{"hidden_act": "swiglu", "num_key_value_heads": 2, "norm": "rmsnorm", "init": "normal", "max_grad_norm": 1.0, "warmup_steps": 238, "decay_fraction": 0.841}
Below are experts of layer 4 (counted from 0) of a mixture-of-experts language model. Rows are named router (the router's row for the expert), gate (a neuron's input weights, with its number), up (a neuron's input weights, with its number) and show model dimensions 192-287. Each number is 500 + 25 x the weight over its row's rms, rounded and kept within 0 to 999. Numbers have three digits each.
After each expert's rows: a language model's description of what the expert responds to. This comes from a sample of Wikipedia text that the model never trained on.

# expert 2
router:506460496482468523470478467517523505494464496527549540521443528497502521521472537496477497463469553528486468505507510462517543477516521475548490535571550475495525484525501513516503460526533495469493474480513506496504503464467458523509487478513525498462507530514508505484540518520489511491
gate0:463501510525515504479486480533486523487488503530517513476550500512487536486523519490489537445485501497502480499488538512534499545498503540474491469466448473481525484448508496468493448503543453463529501505503485518487493462480497519507495479429513519470507488486510478536491521503498512496
up0:495497471514493513507513538476469517509507529466449508516497490525470486448487482446489511534475527506524492506487506478502521475499487538479516519493479513510475473550490476542508527522473511529507416511548520493528449543506547473494471518475518440492468498483542513499489521489496513515
gate1:559479498552467488492483500526480485532476488538529446539535530504457492479532494523491534509532476518537467475460499480482499513502528518518493516509537493479511492483518507530469500475511472533475485482513469515499519547477501539506504525485445448483467506509506523462460511495483465475
up1:527442539528493500538510518531517502540495499524485488532495546476498506485518496531524465483485519476481494514484513504483522536492493496491544490503504492479517488466510509479463447512512455484471499509477478504515491500506496534488479510507451454489500523526484511451527498490513460521
gate2:456487496491520536516511489501523530470473476515486525527484513549480544485540467517482473461530555497468488510510516485452451500474476477503509543491518491461497486499491491483503486540522535503498467463487494498529481503485510485536455513472506549502545484483530525484481532529477526469
up2:529520498468483540507537485491545488544468472494479475539463495496483511512534499502502487499489546497522513485503519503469463523511462535513495519523504529494488556512500435510488481451467541528475491474526508493547491480498489485523477496497523551536527471467541521464482510485479537507
gate3:478511509493539529481526502504485521500486545508488492520482534559487520512471525509461514455513532509467501545488532452503472555446474520475436496475477521498523444510483486485490514556547506521499505483461495496490508477466497528541467517460497473467469502497506513542512504518491503497
up3:532454518505498494507519481469527482507502492481436511550488521488498500557512487508516487473506492448497523486485549477526495491525511508487465495480493500454504450456512469514529486474508493494510519482530516532525489518486499499522496487476513497487490501527452497505468534506487480476
gate4:493495497521519470517502491512489505482490558482482511472503495530464519471496526530483553487486518492474495522479524468527509483472464515515491485546497487506533476544515483495571496523501502502491499484548524503507478477506496491523509489487503458521481532525472520502496479522469559471
up4:481495552574491502525522535511453505514474512505517477512518464488469483495492527534507522463496518485481548496488494523501527511515475542539503467476499495529492503524500518547546500474514510502483505503505507534462454474522472486513451472508540512439486517474493494457487492491503517504
What it handles: Social category adjectives. Adjectives classifying people or scope, such as major, human, white, black, female, national, personal, and word pieces inside feminist or gender.

# expert 47
router:496476472475471529463481502496520591483472482510485534522471528490486523488494521468471516483471497526473485486537526479525528459512534478523488519511499488461511500482521530529488503538526498479523473486529531505471501486463478495480478473480516500468502510549499524465532501506475482469
gate0:485493484536517500504513456466482517485522465470500498476513487519537514477503511536497528479506510509471465494544532456488525493510521528468465424501486509504479522499487539509525426519500545484542546496513489507485486514523531447531508509541486476514510503555459489481497501505469530453
up0:480488511474482502493485546516526503511503495486504496494470467487450464521492488500475475510494522510503499496481489516515488490510501456526530503541543491476481540507490488495487520480480483504444472473481519517490504471497476519478462472482524509517501515502501520464534483498514507504
gate1:524463520491536513449549468480521518435486437499511513496429510498479504478496517486508495492517499497494527474543512479511551549539524472517501458488541490510530492502515505537484538465489530490482541493511510511500480501473531521459487491523499468513477512528478486535488464488490509482
up1:501540458500481495544467523547486539531515500502506555495540452497514513529485490473468512514469517495486464534482512480521439428480481549463471512535476515527475501503495481480524485544507503492509441471501506520518533482504512490520471494499443491516526484477500485511552527533503504502
gate2:442501517493457477504473489529533504496457456475500487502526520458516529505509527501518525521512496546499480544517466489452476492500543496475513518506514494533500531521488504507521457534503476482532488524483493496525490462482459536500522503485490474472505507478454483531551537484492468512
up2:570476478440539519495516463512439527495538519527486495491496519511504478500510509532485501502517496450511547522500475517515482530501478501521486498495467477475499497502462485450463502477492521505483492483492488523510458502506486536483543530520492512526483491543561554518499460519530531484
gate3:430515476466503525463485518479503510481492500476510498491502489483475542476501517518489517512481509512463497531476481517578515518479525537461504549483495495484515521519489477532483489490490495491495507486521522546553494503499519437468522503550507464469574505434485491503548504528501511455
up3:513499470474515472474479546479508494484497525491495493507486533519499503505521513510504494506490498494454504466474501508484511523477534516467489522484527496490501490516495482537509489489482522500474500529521495495492511490484497505487528480514498492478502521463492538489506557496490490480
gate4:501447475487460497456497460481485477515479487483497477486479509461482474501504510490482496485532504515491500507478527515488475495512503506507507516522500508493476499498501489497532520499517523477538507515483504523474510487496537522487536471539445511505525506507514459524510486484457507502
up4:538479512499540483481532470512479518497529518482506497511536496472502469476501453480515551509490524468493490530474518511546505534524478509507469534469494527507528460539474501463531465505509449503462493524507533492499500502502501533534541504536475523490471497524480463495495452476448506466
What it handles: List and table line breaks. Line breaks after headings or rows that start bullet lists or table rows, plus the following dash or pipe with first letter.

# expert 45
router:527454514503476517492477488513528543470492456503549539507470513526467552505479558474477495467482539522474507456537531460534514480517522493536491484508502493503531476475530511523543497516513472499519473476538523521480468499467472507495474451506504515486504504525515516491515469548435506476
gate0:555476521545516524520482457483461526510514490487489564442451522492486497522516503523479519488513500512534508506519505482489510487508490503504498500531536538498512468488521522509455497470490508500533518504466514477504466498509510495520543525532460550484510472515517483524487460467441514517
up0:491522473493486488532476501510500489534477496473515495515528495532541480536522469494494542520551504508524497503519497482539501457505474505507517451471516491527486531459465529495463486471501517515484474505483499473453532540485481489506554509469551464495522493464459472501490543476514495473
gate1:538534479494488490485555502482499505484495483502497476465496488508502511521483514497491495492437488499499503473487513499488522526465525499488522463525561500524523505524500527474497503466477507476476475499489516476492483505488467487525515528487499529483547492454473532504577475495501515481
up1:541514496484483540499454548511451518490455506520511498537489438530458448494518512468522515521498481489474469469522505500507505538507489512496493484513503510463485512481534517541462472490497454490520495452494477510497540493493489512452470490457491530502487460475514514504470534461463499503
gate2:508449492461486518497494523489518488526492532513536496464525497526502469518463514556495516468503522571486506496510496501442491512557504489501516501522471506515525510464488509513491494498531532484518516503503502462473519508471485507472547470479461459495477520564499522516488511472488506503
up2:484559475532476535488480485540516502491530515492507470513455544487492521516533479482508487479554490479502525491544504542491552467522506545464508509507512515516507533537501489456504456489483486529503515553466491467505515508491523473485487521488551525506495501493502519495526484480524508482
gate3:510463505487531484493539487456506482468523475483498522478529465519485493531516487463519487504540454516491498523521467485523493519549487541519510497485506500504516489483563473505500548480488505504503476487505502506468494505494477541497545484554559489501524503532485520493452486489517480532
up3:503484487487531491464504511507496512501495478482485462496499514522536478460503516497474509556482483468535506472532479439578484449535544505495514480498445500467518488525539504513486520527491507507533521486496533485526515519492511530490493488513544502517505495525495527464516519514523491499
gate4:496502514529507507523455469509480511513563500495507496522515539480492519522524518538508462448461520520560514518518510491494505491540473517498512497525451509493549520513505508484515496543534496508481509464466513468511459556507510560520472528514469530506491493519506477481500507535486434500
up4:519532507513497516507474489505447507508514539515537514528549534479500558536518540545501450512462500475513497538499533498508479504502486481497540515527460529465560467510487511475483477538530524483449486478470510474511495518487523485517520501524494545507535496520531481490501522516486481505
What it handles: Creative works vocabulary. Nouns for creative works and roles in arts articles and section headings, such as film, album, book, episode, title role.

# expert 34
router:500480484509488531458502519531542541479511475527559527489458546503464519511475546459463525429473530534462467481512527482514535483515513503524505515574495470485503464476526506510533512536526480486529479487522520534501485460464480481481473460467496525458505519528508521472515477506475484504
gate0:472506515474497508452469469450494507524508492495486535514497497526504467516465486489496478497467482482534520501504493470499548512510492484549523495455503496497495485489466526491453522541492480480489502477464521490506475512505501545536527483510538486457528507469501455448467487480514510518
up0:496468505471488497490525468496493506490508487494500505522527469474508508486505495528457488481544489470479478454489473511494514505538514496529495512459491480468519526453515538493530489455525501472543548511491522495460503489496489545540497492498544450509526484499426502531539478480491506460
gate1:542534508455512489495476513494484474460509511529485499472513472488501496531497516481501506507500504514480492508462513484457517481508472488512518481465459472492523518459504522552556523468517489467576472527467483495538495470482461518522498526481489506526480490504524488496512508471477505504
up1:513479482488487506480497512480516480489501496539487477518522473496505523532490508479529517493515490510457511492479503487534507517549506481491542469453482494498525505474504512580536495452504471478531467543476484480509480473507471521510507534533484516510491499475526481504497518454499510500
gate2:470531492455511525510474503507507481473432470517499503499451494467502542545500461490500481498482541524503462518540528497488514490547496520491442494538467471457478474467522486479529518535495460496497455429471481521510503491504502540503495505523473484508485470523442496485489528510511458518
up2:540435496492508468462517462509484495510487519499504483518478518563518473514518505492506497527507475498517486459482490479515527494495530478498519537551526535569484485536498488501499481475501513475506528490517485466476480485494516462452510463553516533561472499520524467483496503511516528484
gate3:464471454520548474476488446489465488494501502524486473506504489479541475505478500529495513502480550471512471505512522493486473508510515512493502486507520539500508509454521516534449492530513475470495527504515526503496504459516488502514492505526509484534538506538520485453502485531492538496
up3:473486483517488504511510462524430489505522465462495489469437486506494445513493519513483545486534535474513510504485497468498469455511478515483535507470503475526510459483513507506503457501497491466523554497451517493559494496513549513532561509526473464467513478502536458480511478492512496512
gate4:476492507474481499465494502491487507529521493500485486522484545487529523488530504461489540486481521495490520530498477477488487439514529459520506514506546488514513455526526496516509497464496510510502502500470543460525546469511506488530510511554480515549497522505525484462545489481488519512
up4:507472501488544538508514527519525459522486480493525525495523463511553464509481519537505468516470501491501491511529473512538483489538438520496521515501489526478490471480485497476472473495516491523465482509490494500490485517483527511506476482504482488492503514518451498486474539535535511505
What it handles: Closing table delimiters. Closing parentheses and table pipes ending cells or entries, and word-final pieces of names before a delimiter, such as Mendon-ça, Daytona, (2023).

# expert 6
router:510498477459482518443494493522495600491476500505507541493479525495504513487462543524418528478505494530479436474532499456504522476537546443549487487471527463499511493479500513536514489523530500471502488461519521499476490494457479516457478472518511504492502512515500527477510499497491475491
gate0:533452520471534421454500466477485485512525492488502528567513524496510475503494491511497522492523473494468538458557503514511489534494529494492513513500508498502528490484472498508481548486476548492512482526491540491538520506512474508501482482544510502532512515473488458482520497505496481471
up0:494528467480495536530482490494510502510477534516485525532519517475518468499522501515511488520466478464489519525450494537510495495518496495480490525482500505520520487495503506469530543468533526504509492526491512528555520522506444501511517553484509477510484485510507481473460492460541513499
gate1:523512484509460515490493474542502494494469504511501500509496488520511486510514484482469495508530506500517510524517500496497522468479460516530513484517455495535489489530498485511538445503535523493528503490528502479486565489513492493535540495524501486480489476470482449450462501484505537507
up1:516517506451517549469537484535503496511456496505502464532497491548483482490469474510558477450487500515489514557557492533465457486489486449510497502498495530535501522488478471510483453475512446507488508470455487507465474478515524497531530563500564480517533487466537535527502519504510516524
gate2:499466495455491503464483462527528499524506510504494536498487493548492491513466458485482509511495499536469485551481563492502513506499477469489520468521511488474527532488472496507490530507484485500529519481457526532536517499473478488498487552514486480552502553493459522505473509475496487495
up2:564525492483516460498514507473492512523515485514493489506468522524521492521512555515509485513460481475508506510513466483512497506493530494494502510485502503537516473480497462449507509513497449489436516492514496528563520508501497535536513472491492496515491500500544521527521453474534495460
gate3:486476511513479514447511522492518496461522441498497484489487524495499486486512513452528494484494490544527510493544523495524520438517521512497470513522480527536511481509484544525485504521510518510554462483514525483508515516490510453500477512557527457491520513502473514524492512493521512492
up3:504523513518504499510452503520537509495508557465500490533529484495485516524504475507475433502456492471519504533501494512525474545480475451475533550512449501500468481510516466529528464498517499456489477499481499512523487485502446511510509485460479502464541511524524506519503487544521457523
gate4:496493509480462470492530537519488457495515477498494511517481494461493500518495487490480518481474490515507521472408473507481545536444543459523526526508462459511530467522482487485519446480507552445501503531483491481507489495501475501497489488509492483512506503500522465469497449530481464510
up4:452492494508524526479507497493524494469482504512524482489466546547474494483514544509536483540532506522473459480517490481500495500526504546489479506495518499518437548500490504540486501528521436482515466448511526504510559485480511484490470503523506492450517508495414493518496550490536509497
What it handles: Line breaks, capital onsets. Line breaks before list items, especially after See also headings, and opening consonant pieces of capitalized names or words, such as Sw, Wh, St.

# expert 32
router:508488493491481557450503496495503522488465510522589546526448526517483512528447488460473495486488562542508472502522526492500527497503551454512501503535542477470514508475519499538517525515507484455505464472534532530481511462467453497490482475471506523485538525516479563494512507521497484475
gate0:499504488535503504541501505439517489522462492518476537482497500482513473448502546519532478492506483481513537486511462488510518499554548545502525482470485543514495465513517542502472490487525577515518479494494473505517499508520552476490513502530461499477471489506485482484481511507506433529
up0:469438480500487538433503496500513511476462488522476491461513512507491511509512557501501508502476478449510507463540543517501501485510478515524475473537474507519532500535513513486531494490506545487498480502525487526531460483525510522521506469481519492482519502494477488466493540555519502452
gate1:526471469450502515545481525493523502523467489497479505492498511509501509494500494531471477524495511526503514481486511481531543486536494500529469539542454476503500496464529499535522473489556486472512480465562499500487479475472493484480470480501505508444469519493497492502515534483454483467
up1:425515476500484496520505500502514479494495439475494500480499465481499503510488516505521474482509453451530510517516469493494488500473513538489517515512476480479524507470480549502481441454477470471509499489463503493546506457511573507517510516512485451500462506514488422500517506489506497527
gate2:496508443493494509499490509518521524504506504466504550493491563492521518502456505504481459461502485488485504521512497491526553495509484457498506498498430463481504502516521506472503469506509487488501531498464537502473537506508548506482516510471484488518501510552540475495530489491484504516
up2:506469478461525458505522499505473511525495491470543502521515475461545457469466511475502489507511490490510458494476454496468504484501502555499440502507454487495458538513492503509536493523542492490525490483486499479533500504482517490512523474537519474529433446470455495483508491505491476483
gate3:491508533478459461486495470526437543494520465499513499480510481483506490451473508560456490508512463506503479514482478501517519494511528464533492492430510479493493480544511493515566490495553496480493504489518477484488487487519523456495505524539518483498511459461549492503510528465497468502
up3:495485484501554527460464470509472518502519537516520442522522500538486532510521501506509504528511550511529462483501531473465470512478490500511508495454483515491554476500485485478502486534511518499507492502501500488492480525484510546516516469466532581513496506489452492508482508501506514478
gate4:485487471456490531525482561516512505495459518492497491514534548516454470518469512497493488503510483483467528485526529458514529500498543552502533492496495483475494500486505521525465528492504510499524438503549503503478502517474535492512442471515522499489536503529495494444498507506482525540
up4:518461504493502520505458536506556475477466483452494522489496468503491498499521513450500549518471526506523470496501527516479512485519462470536429494493542490515484511536515532534531522532507506512533497476537458512488506485502468527470447524481497530494495483455485511470493592477504506518
What it handles: Name and title starts. First word or first piece of proper names and titles, such as John, Reverend, Viscount, Iron, Di, in credit lists and captions.